Below are experts of layer 4 (counted from 0) of a mixture-of-experts language model. Rows are named router (the router's row for the expert) and show model dimensions 128-255. Each number is 500 + 50 x the weight over its row's rms, rounded and kept within 0 to 999. Numbers have three digits each.
After each expert's rows: a language model's description of what the expert responds to. This comes from a sample of Wikipedia text that the model never trained on.

# expert 20
router:611400384468485525443583465403530422593498443448484480576544501497454495470520417516580505503426516491483544475460543503531462488475501523559492545523500517444368509496500460542461499508599458472494500479518499489441471518592453489614540538484552524455544509466477524422500503518493432594357526500489399501526484428545529498474473524479490562388497549457416387553502503553484504503506
Description: Media and review words

# expert 56
router:541486404640516579497523413504530453493459450452532465522525555487482542476443489486587536483464482456500526563501490560524548487413504578474473511477576522385385627558405413589454475514565416479585462431584491476465531474541518496624560522486479559457527454431445386529494626518430431637418548559495519473546475514533476523518477642418572503442564491527427536475489488423505504479476
Description: Word-initial fragments

# expert 14
router:508515465517511458513483541485528412420527454499480448509491500492466500485508431503576609417472486505532577507546515560475452511473476481502503516466566478489415407524460533642451466474557465485477513435566464511468485526567487492521521550513594485428562527443490519445532514405509475612535465559537502411515531545470521539475516606438582567419443461504406490496446421619447503581538
Description: Infobox field starts

# expert 11
router:543429490511456465509496531437516353542566429490570428520576544582479469527507412434622562482480451440515523508591507601451501482506477507531513532442488523440468537566399551498476476558469407457555447535570451518453484438562537424539511513529568549473491490427468529458525565470440426574472541527479553475486523570540523513341460504482532599424431556501506470444470439466459501452501
Description: Month names in dates

# expert 12
router:477479408554443476468577496392496456493605441501549370546522565578434511481535500449579487490442479512525528529509624532460463462467524477582491515483494490477456575530450469472527469558503459526545383489458465459470412468541519463488500500512563554443515415404473513508526551547471510572481480470491541430506515455557535533455425542527484558535544501537510510456370494477533499454533
Description: Surname-internal fragments

# expert 37
router:525470476539492464486511473470515355430560503387516490501507474477474500483505478567479508470494505425498479587520564553503466520493470483598516452490577450468457504587483409591573463590557475511554502422546399526506496524566536499545422531475515535399590440317389546500516576442532442523440563508515510484507548531545571520492465507448500505494532463504488476468476489488508472457617
Description: Sentence and heading ends

# expert 32
router:481466484451482505497556544540598357479532427550475453483544507550472412474488482487574513619477449457450582451548528527441476440483436452516538488502575470513496515510457494497518481570513459452523427549534403415494510500600562395597509542511511549491516470502466474497496557570470470552395490510550511440493540551498556520471429584435455559576533522550509564529461477488389376587516
Description: Mid-word pieces after prefixes

# expert 61
router:498494509451498466460513510407549397510560460445475509478486468521443472479516445505592619475430476525496568476535494565459490483500505469492520489549487492476463550478485484556508428548587457437520521449588473546455518462598508459513481540453536536515567454437530549415466548490518450573496495596510436440534518492491621496457477557459494591445525519525429456537402471533446404564533
Description: Infobox line breaks

# expert 4
router:548512486471532414446540535464533438565603440476470455558483482485480539502550390490506503524444456490542578525525520541466441453450531433573498521494507510413488484557417517542518477526550416463550466483451554556426418551513551459521534482488501543471591470422480492434585534509513464586479477522529484479509540529546505556436505575505562516502559545417510440467452471534488470518525
Description: Multi-digit number pieces

# expert 0
router:464441427550551441468491487523523428422536457437562405568444487515509550497514492472614526522456477472498497516564540445464485504485515403528532450466518418423486504516402467606584396597479482458528472456582454448497504452566512499510514513455532510495554405411498538420494519517570481621488517538511503491446560563543565504481465609530502508487507453490503452452409477526511467571513
Description: Year and date digits

# expert 62
router:534491452547538423541584514493516416484532434463520475541493527509492479450460395523548549494407506444572537581573476561496504421418523499556496528533535521431429513553489471496449467541574465487597444493572485516456478476569519442515462533482560489455569439432486435461579572532532454522430497478447553422477474507530566618488542520338515584478510510496442474569444501489505420538558
Description: Hyphens and slashes

# expert 42
router:513534430515491471465590475517578437488572383468544448550599530596516527462481462451555575547445552508435511485540601525519443472449451454540492500447475426471464567611381510459525396574520493458551430463519502517441445492568542465533497539516611537453492451501514461471514516518484504590443492534472443497491500511550552518453480470484463555465572503441505533489410480461408450476574
Description: Institution and place nouns

# expert 5
router:498483486461528404492520506470559451436579478433555446508472510540491452497518380571504590478410524414505564513515524551488475448456449515457408478447580460410437518532439524580430449517508406491551444472558538415532501485554515490512519556470577577533560507423479462434512513537463496587466524563452471485507505484484566563576474537440531534499486498513480485511381467516447499569506
Description: Units and infobox labels

# expert 40
router:551466402558526473514560487525489439428514448509532475517511557452492445472494455504578567488442512437554547575552514559512491391430513519494434463552506495419399555549436450617470457538566362495551444515601470459459467427607535448604502498481557532535516410484443467495608557506454446582380476526509521507547537436482496556494451573457523516452570582550442490540460475521512475469496
Description: Table cells, noun modifiers

# expert 6
router:587498461569554523550500440482553389485556349464558486492534468545500477507520408509578572525451479483541606511536534564515510414482463519532466411516520468479447539571371471534505482517532436489581479442505506530451480526549527461564518523535530573500581401490501481542581576502510511581466458532481487487555556571508588534432407531455484512468600488473503462471457453468470499421545
Description: Word-final pieces, apostrophes

# expert 52
router:451472524528427451458603457457486374515568510542545407564466462541464508438584441478555603479457490483505565472464460562472486465529452460506553481425523499445435477571443499565463477559449470487563515469589533462499508520559516497537500516460550493516584497498464521440513555472478492640426500486426476449416508529490539553434522570382593604440441556456420478474487511494374462627524
Description: Mid-word pieces, sports

# expert 8
router:481457441493557500512530566442557419419553444481622437519463520497477467480570440481521537506468542458481576529562582478432542381465435496505514513488500450388457529473519518566525479497504492519486475489525514437464514537599560459536509565385529480467586471523398491433493568448419478612342526519534552494502531490483527487463479566519520540536497553499486589472457456515503452507517
Description: Table cell separators

# expert 13
router:514448401490584403472549529478514414546521419531477447569449503485448458482521406547548436553422541519469507435491539535541495422456472423503537558519480448469459494570413532572454430522576393543466473439531530497439478506506509489612444488428527533526557533447405487467582561453544459579409474569527456479491449402497540533492437550496532571518521498465481522452429467560515475560495
Description: LaTeX and mid-word fragments

# expert 27
router:461546420454517481512480459429549518437572403462613450511572512545494434486430459499541534526445560560491505528529533574471519457489482502530491459462497501518489551531345433488486405564474509467586439531501470459505463503544570440531491486549543570540505376423467483518474548544507491680501435516550449473500504487535571540392456610549429467488540507503444442460413507474542475489531
Description: Name and place endings

# expert 59
router:458535433547474485502534538452551414501520422493599478520540505542487542479544430491494566467491518488474667472459417599520490452478533542459500485498538467402404559524484460495495489527515491432596484462570525486498495429585592444572461523560466501490543491475488479462570596469387434519505459540468506499510609597501556530480461532495571542392530498485480468532444434488529455492505
Description: With and section breaks

# expert 2
router:500476457573433470511555531465534439462509460451555447508421503537454459453468456545536520524447520418506553603601540541495486465413451530463535552523557476386438541538545443558446446552593459483538479494578483514487449499514554448546519531401500463513517444450458432476559544448407460535337475585496536530495549593557549551497549536399500516514494588549468564502472492512535467545496
Description: Indefinite articles and quantifiers

# expert 17
router:504422391547520450504531456499569459497544388480522427566561492513521464502476444504563580536490551432441522551505509461541486535429464484545529463420548523440420575535433419481526460575584454425519456501546534493467439445536487374557540494547489536470547420417419431532456515568445364546515484513434467437487534459501572498495463514476475507477602552483482531539523535446435488510486
Description: The preposition for

# expert 58
router:478470445484456477662610483412507393444596382489547504490498587471460540430489420525571591510427534377483538531556586552510465464439522461481477451458546489410440489557466526576476470535560440457503451359525530439475516477461511434511476554498509546410550484402448512488477548499435467563512516547441521544516529572467516583469465526506508565528545522525469525509467404584402470531512
Description: Word-ending fragments

# expert 48
router:428461481591496487491560483464500434406577508500529442586416470541483452430502530544557494536399444476490557566535555487421450429461452501502519472432585520457453530501460412479558396619438460533512497453539475476499447450586585480546450506422504515500643400383471533461513559508470473644452485497521576478495464567520537518460382652457455548516539505502571483508487485439483516499535
Description: Mid-word and compound pieces

# expert 49
router:577455455567489498447532488530516379534520438486507506563534503500440510474494431510631546610447524426510536560505481546531473500468588463581473463525567462465450500559512503512513465581534425468495470453543464528335477473620588482583472553429493551519552362481433535472563605566487399564435520578579426491545510385506509543530491531384485536481548540549470468497457475548503391484487
Description: Name-initial word pieces

# expert 45
router:510458439580535450519492468514556349506510475508544480568501562443421514490476457500495544486431472454513547541546529564504529397456496504466507445508581428484462442518461478581433505502505458546559459483511511544507495453511520473538483495492553544434496426424454521448535550456524474655460485580475508487444497510578512525498450539350599582425465498505402573475438466563446509510536
Description: Capital initial pieces

# expert 38
router:548497387519490476462592510454603496534575410492512403522523554524546456520513453516551554456435519491478542506538530504523470450442531451604466484456536504526463502611406478484432441543489517480597452510562500481460464486562545470511494527531591616441494426465495495555537492568437482573468508548475510481556476540565551591459515538450454501435550564466481465517412489483432499474539
Description: Place-name endings

# expert 9
router:551539446528505500525532505507526418430476417519576453486433528520465404530568498490548548464426482456515506487554554603446470463388460515457459452447498445359405550557496475568568444597594390469521447510605455508511496530496590466548505520455501531430538426388456511513496596512508489515421503533507489484465515502621573465509522549519556529392577576506440539468529461498487454501514
Description: Clause-linking conjunctions

# expert 28
router:520526397479526504475568548484477444499556472477580507516436526466506570491520414533596501504493455518500527543481507544509500501457520439481518494488497476456429529485506485520511419620566458407521488512590437446447435464559476507557518591504532527519508435426398523469576526506468382581489506602440504413486583517471553495470462517500531489518543544575476519525490407485523401565533
Description: Verbs and infobox separators

# expert 35
router:489504406607519520472610446470587437412526470519589381558426532456452506447541484511563567534497517467577506482571534507489505427445485477481517509445617507453456510551439431567472443523523444513520493505500429478540475534533540476555529605485535538549512418461480475424604532467516471591472535557529495490475457524562567619523412530494551573458511534519471500464430482559485536535519
Description: Sports career context

# expert 57
router:525440436504471517526524542505565382468570456425581417530462488549433511467517421502537520520485496537495518552585588571490432450412454474531470515450585481398467539542451478534560476609533508482567497469582415479461458530554482395533555550501487527437637457412410572441545556466501439525444534523480543515513465497549566502474454555430464634428550504496497462544448488515481525476532
Description: Sentence-ending periods

# expert 53
router:485434430543482495485577526471539450499511434389519554516516537561459523486501496457501471615468468395420513564539537571498437415472509565504431472498517525416480528575468457532566456505549479476505392433578466536430520465513525478543546520452546513488550454494427448519511544474493454587471459598544522405523527499571608521503442681413516489449602523498456456545501473439430475514551
Description: Table row-ending pipes

# expert 7
router:533528437530479446524614528477573468469579423442539518512469487565443507536519485489553482524432475476470525609581464563536452455415417489545475503489515426434448540535436375567523502593534505463564476425572463546424440451543546428595521532405586509460583420463479476424558581531466470533421565559512520479493491434541483544481483517412438536448545534493494549490540437516475412516568
Description: Person titles and names

# expert 55
router:544435362530487461478548474462515461475511357568509457547503514550461456427514387494558540576436498483505560497472539556486430479479485433510467560504469428500371519574420406523541497549507440489553518469570558502487465485536515490541487511468490541505569423469507415475543527502569542548416482511392466451451537532542596565457434571471558529477504496455557464543461468463373454487549
Description: Adverbs and function words

# expert 41
router:439541413513519495541533487489516474486558428526526516504462454526458574500541443420548530571463472421429511562534498577541488458397541559527502473492493462471408565583461435517483463615542465482517412495583436483449439397545503473553550468454447543473489463443526447419535649503433425594475453504482530409459588432514495466473483544448506476448485504571457548462520483461504520443554
Description: Personal name initials

# expert 16
router:579545459477453536467486571494545450451543486484516408516476546573419432463515473559581577526442541468442507469592549647496517449482466515442496519517563491426406487524478496581497502562554530477644498509585415507466460451477515432559518540435514546545549491468441452461547562410460433586412498607484565510538496457471556536382486579472537546475457528531399465452525466508490455538456
Description: Clause-linking conjunctions

# expert 31
router:521486465498536468469525487487555471436567445462536451515452447533485523388507474522580525591386451462545481511575595548508519493441530430556491532482504485403489577545452428513568424516593346472529377483590442480385501446530515455538568530480479533403523414428447466468530557506470436580497472567437536473513570508510489553525494652516495507418592545579467503512548457456518449466526
Description: Digits in dates

# expert 25
router:547486466595495458432466529541574429415518427449502521535494433536464514499496427513578533522353484443502486559496561570569506501477496472568457483504544497429413582548497472506569438566553472482577478421546472516480469423559553492596529528440548487495524388455455421490574496486488505557390470527483533461472506533558529592470464539463540540445563493528481522547517491443383426388521
Description: Pronoun and abstract subjects

# expert 34
router:463513363497523473512556513409546418489642436473601419523481551565433511540547418569525560516482564508467533509567490499561489425509509495534526498533548467413427464458426486562520492466502487449522472433525445506472424455542540455526471616470585492538514449397515529402493503527532453527502533555493534466522500483574553545437452536483496496461529488520441474532418519507383440540493
Description: List item dashes

# expert 60
router:538441471572470478493555558461512445491501470495561464484481454582460481469557465529560538482483496504494518531549536495544476438461491457523544498524510497434386501508436445570536525538501357510572536457508482542458480457591516499531418566505528526512629446382486565471535595499492489509414539564463517488509469524555496508492475507518541588510521560487495481510532352526498426493519
Description: Commas

# expert 54
router:516465410490521504584578492494581469503541429473510411534510570534478452525502439534554519521459499497470494554561484588509437453482437519604463438460526490475474519505424458522421486488518437523600436494561468472512412536506475434541551464472567559436500456454487461507519623526411527603439525547492480495609524483549568559425401577474503494467615511475462529450425448513521490417513
Description: Given names in tables

# expert 36
router:542483422521473455532627561486553424484600459467510470580502450574411508465537419430545507484449404482483525474572542567452483441461425433560500529526521457433438530534499420439518421531551419467571478471533482525344506535590548454608506527482550534469594415462467562461531638450456403585433538579514500458497538496524571506459533509419529527464510585439496513592497499427491446525505
Description: Numbers before units

# expert 19
router:509464433473461486487578475521535451413546492524572449582470528527474461462549378546569639521434552475494481541519557500544524428437579547610437434515546467455459506572489504491520458508528418448554370459563439457512457464545517443497515508413514518372521400469459468518559561427454477586420558509499531514559525491554532597457495524463522526512485540527508499512471483471473492402527
Description: Article-opening subjects

# expert 18
router:522399467541515511448518478481579400390534500529561459438529471483467460438473418514619560438341521485456500467546503488467526447498424515480495566508498406412414495519497425517510403579539476532543494475625499420545530476588504486458452596460623512575590457474491524522518592484485439580475497547523485490500550568473553548470477618483495603525478512518491533428421474472507458535553
Description: That and infobox labels

# expert 43
router:468486457510496526447520557497503445428524424400497418578436455482489499433497395553531526547448530454479531525554547538495522495416480531501506539526553462413450553548498513552520493610561473484519512556543448434507459382552563390546566573417472476470486410477442488468563630438472413536430544536534556486510530455534605492497483584508528523484521524489473508548499504496449437490566
Description: Locative prepositions

# expert 23
router:486498488530551485477521530394561389456564442529516473508523454494477453424542422509554631475442478385507494425499503569451464497474451438473484482563472517493483463564482517620481384489528459486472486482496467483431470495547548488498427532429540512461542514395478498453461550396444498632504474524505439447516598526509536541478523537454544489461459607507470452477411460510465498499581
Description: Coordinate and unit digits

# expert 63
router:495413385546460553477489415472518453525579401460600363581520510515513507468493503497553504547436597501501562422569507494468470495420443425481450479470554443445435493564415512511514420556481456479539512499525427459411490522484541498535513501491521583525508464473514508551538562461460426619451437521563437492586493497545507528474449562502496507506560490479477516467430478479403435519442
Description: French and foreign word pieces

# expert 26
router:506511399496557492514561512436532456537556438485549447520554545510442482425545355531535557507503454443452529441505527492524469532395475466525504546481465495484424456589464504579449517542520453570468421463491570508469468530559526488551498597470531542511534504448464515365548516456439445578483501554468422479533583470476603541494484548529546506489546574521455516436469504506521438525537
Description: Colons and large numbers

# expert 29
router:528491359554520432512500514486550419454509416508602428565506466547502498457473405582566604500439462473463638467521542502546570451396471514539528472519504595551423537579451525586483501547447422564504475506445550541490494481504475397567432586486574588466533452487414479437507563504500499607473510638477473462520482507514600600475452569455515535493532502475546474486461486499470461479565
Description: Noun and word endings

# expert 47
router:458510385565501472521517494498609470461485454499550412529475536479453453485459382531511500507481515481465514597515481575543465425472503483491496433493590542415410557584431470595476425505467381484548499531613483488556452421525482474589476481514530481494560490423392440448558535462411529639451476519502498498508527479515624599493500549394556497411539576549461473450434393526432519539501
Description: Numeric table cells

# expert 10
router:474449408537520473540528458472522406488571462399506501512489479488422553471529387514503484517365514479476557513520470503481471496479526533529564439515470479409492532546473415514510429598523448466536439446542453536487499489598550483592437512424497555517568409435377550495576545477451434510384586516538541414506569465500561508422417613497462520518602539495531504496531470543463452446539
Description: Determiners after prepositions

# expert 51
router:507500356552507475521514500491505499466565405450573334531514513586517469528477426499563559472471512433551541464540510507512401481464480520532384522490514491483423496566449469498488479476524430492539404506490455467486515469528534470562511518542547552417531448439527463514583606464527490642553504526552495431584509498540587584465392550473543464489544493477535470407409501475518462442547
Description: Slavic and Romance suffixes

# expert 39
router:526510473539512430468504528529514414488521453487568476474521582530438455462480479525585566521525429464465525573537577483510489485438449518547478549522572526375438497533467520634488476533550426471469405508485461534531437464605527500561457565488550523448509467506425444490591547520463452559392503496497487442513505533531591566448428499462543508483549568464464505503502467503482452558526
Description: Abbreviation and decimal periods

# expert 21
router:485480436523495505484497535474566426440514467503533457534497520484483478429477391492486501571407530443515483593574537580483456463450497515462508467494535517460444548545471474585489447509498419569545472522600449497497419459497546462564540535478481524497533447371410435429546518466476492635413465537560544512566594476568508533478482656453540523462493583555492533492429431503500516520500
Description: Numbers in tables

# expert 22
router:526504394556488440528567428509590441526554337508580449547542463525500493493544485439537562525458493419488554502529515557504444495485446438456516448476545404376476547575388444505522467495550467419546428469562493508461471457565507479501549512491554487500588400483502478514513526469498528542448466516441500425477567477524645550483535550483544566403567522511471476508456491450459448502560
Description: Institution and event names

# expert 50
router:582449421496440475481566482391510442459531451412592395550497562503480505452548421537544573494461513475475545506560499582547503458428450511521477551504533458397493503494405550499564491451474445517515511455538532511443481421512506481544506518452582545472507394436492528448542526461480477549460468534524510478505464523507527534497412548462511573456517567501511490445451506452434503490525
Description: Opening parentheses

# expert 46
router:525441420501515500562518496511527438428651414481510492538517441466444519485556437513581531520373543400504527525558478511426456467509507516530489469498509545427480496518502444487496485517504433504527456461508503524472429481609606439512483515449522522497550465355431482446613571476538415523435537558502504487517559469484566562464431573446458549475559522479487415548470418469525501494566
Description: Word-final suffix pieces

# expert 15
router:554538495542562527496557507448562453490584398510539430500426490483430457464522496510493561517473468445548549527583512556507476457444438506562441479481522513506419517585441489436474474482612461460550407465538426522457490526506541485536474531450528523448649419467526434480556553428477404634455490595519566453496554511512571516468518493485545501413538535454461510462443458462473500485546
Description: Year first digits

# expert 33
router:473498431529517480536542435414605503492540418506508434535505468629520438460525436510558553517418510524566484494501488497494487454422509524582524451429472499442527464540490468537529444523542419474653472523525547445532458479487486374630490494494519566450511446429440465494501604551394520571434444536553512479548560427482518547468403647460500526484546442486501623441460454506473465449484
Description: South Asian name pieces

# expert 1
router:492447466490485491507565495467532410504575453483551494460477519554504458428501400483566502551443530415491524492554482500489470430389520437552501531515544434407483487578416453529515487533523498474526382519584522537516460470579605433529502479415519543448537394492466420477540606488467445544466529540531532459595581467525517518473443593413498564450562565552476477517487448523489444485513
Description: Thousands commas, capital starts

# expert 44
router:571510454594492538510557482474515418475583456444595497542522420573462497436566448549554497599486465528505575543500539521488438450437528521527487477487514446442440515606531385561531438532565411507518504517533504512508454486620533456571478507456457491528618470451495543380536610522466517532422576468460509475494499506516564542473437522503487490538482531517535496452555474512466417501504
Description: Verb forms -ing, -ed

# expert 30
router:476511490511526569545512417466494468460510461464572497594453536483489506533400450512589562544394521398504512602472504509558526475468473457494526513496549470449458637509484383574538496520542438483541471497566477463501447398464569456583515518470537491485525443392482424477558563474444432651437554572465594436559563549536553508472412577403529512441492514525459515541541444427485485480573
Description: Plural s, word beginnings

# expert 3
router:466512414518490466506530498440535367462602496369557464449452520444446522480463477475526616486478476459509497479536480476462497496452461486575547406526532448443474477540509460594571479539533434512555462456489423476515451518607496489505495532444586501417575462457470496435545511455548461561374557532528567519519470538573581553475541526499478636436483547489501448491434489515458504489542
Description: Section heading words

# expert 24
router:512563463505487443538563507411503422468590480528525374522533536584454476504507408490518545502477475505550572435569534525471525423454507448494538536436519486482351500569424484578512429505536455467564449485505520447475494439534540381525406475493609550469496494407542499450481577469424493573473481477411426478463488488539514565465470556451542485505556492450494505459390493513523496552498
Description: Career verbs, name pieces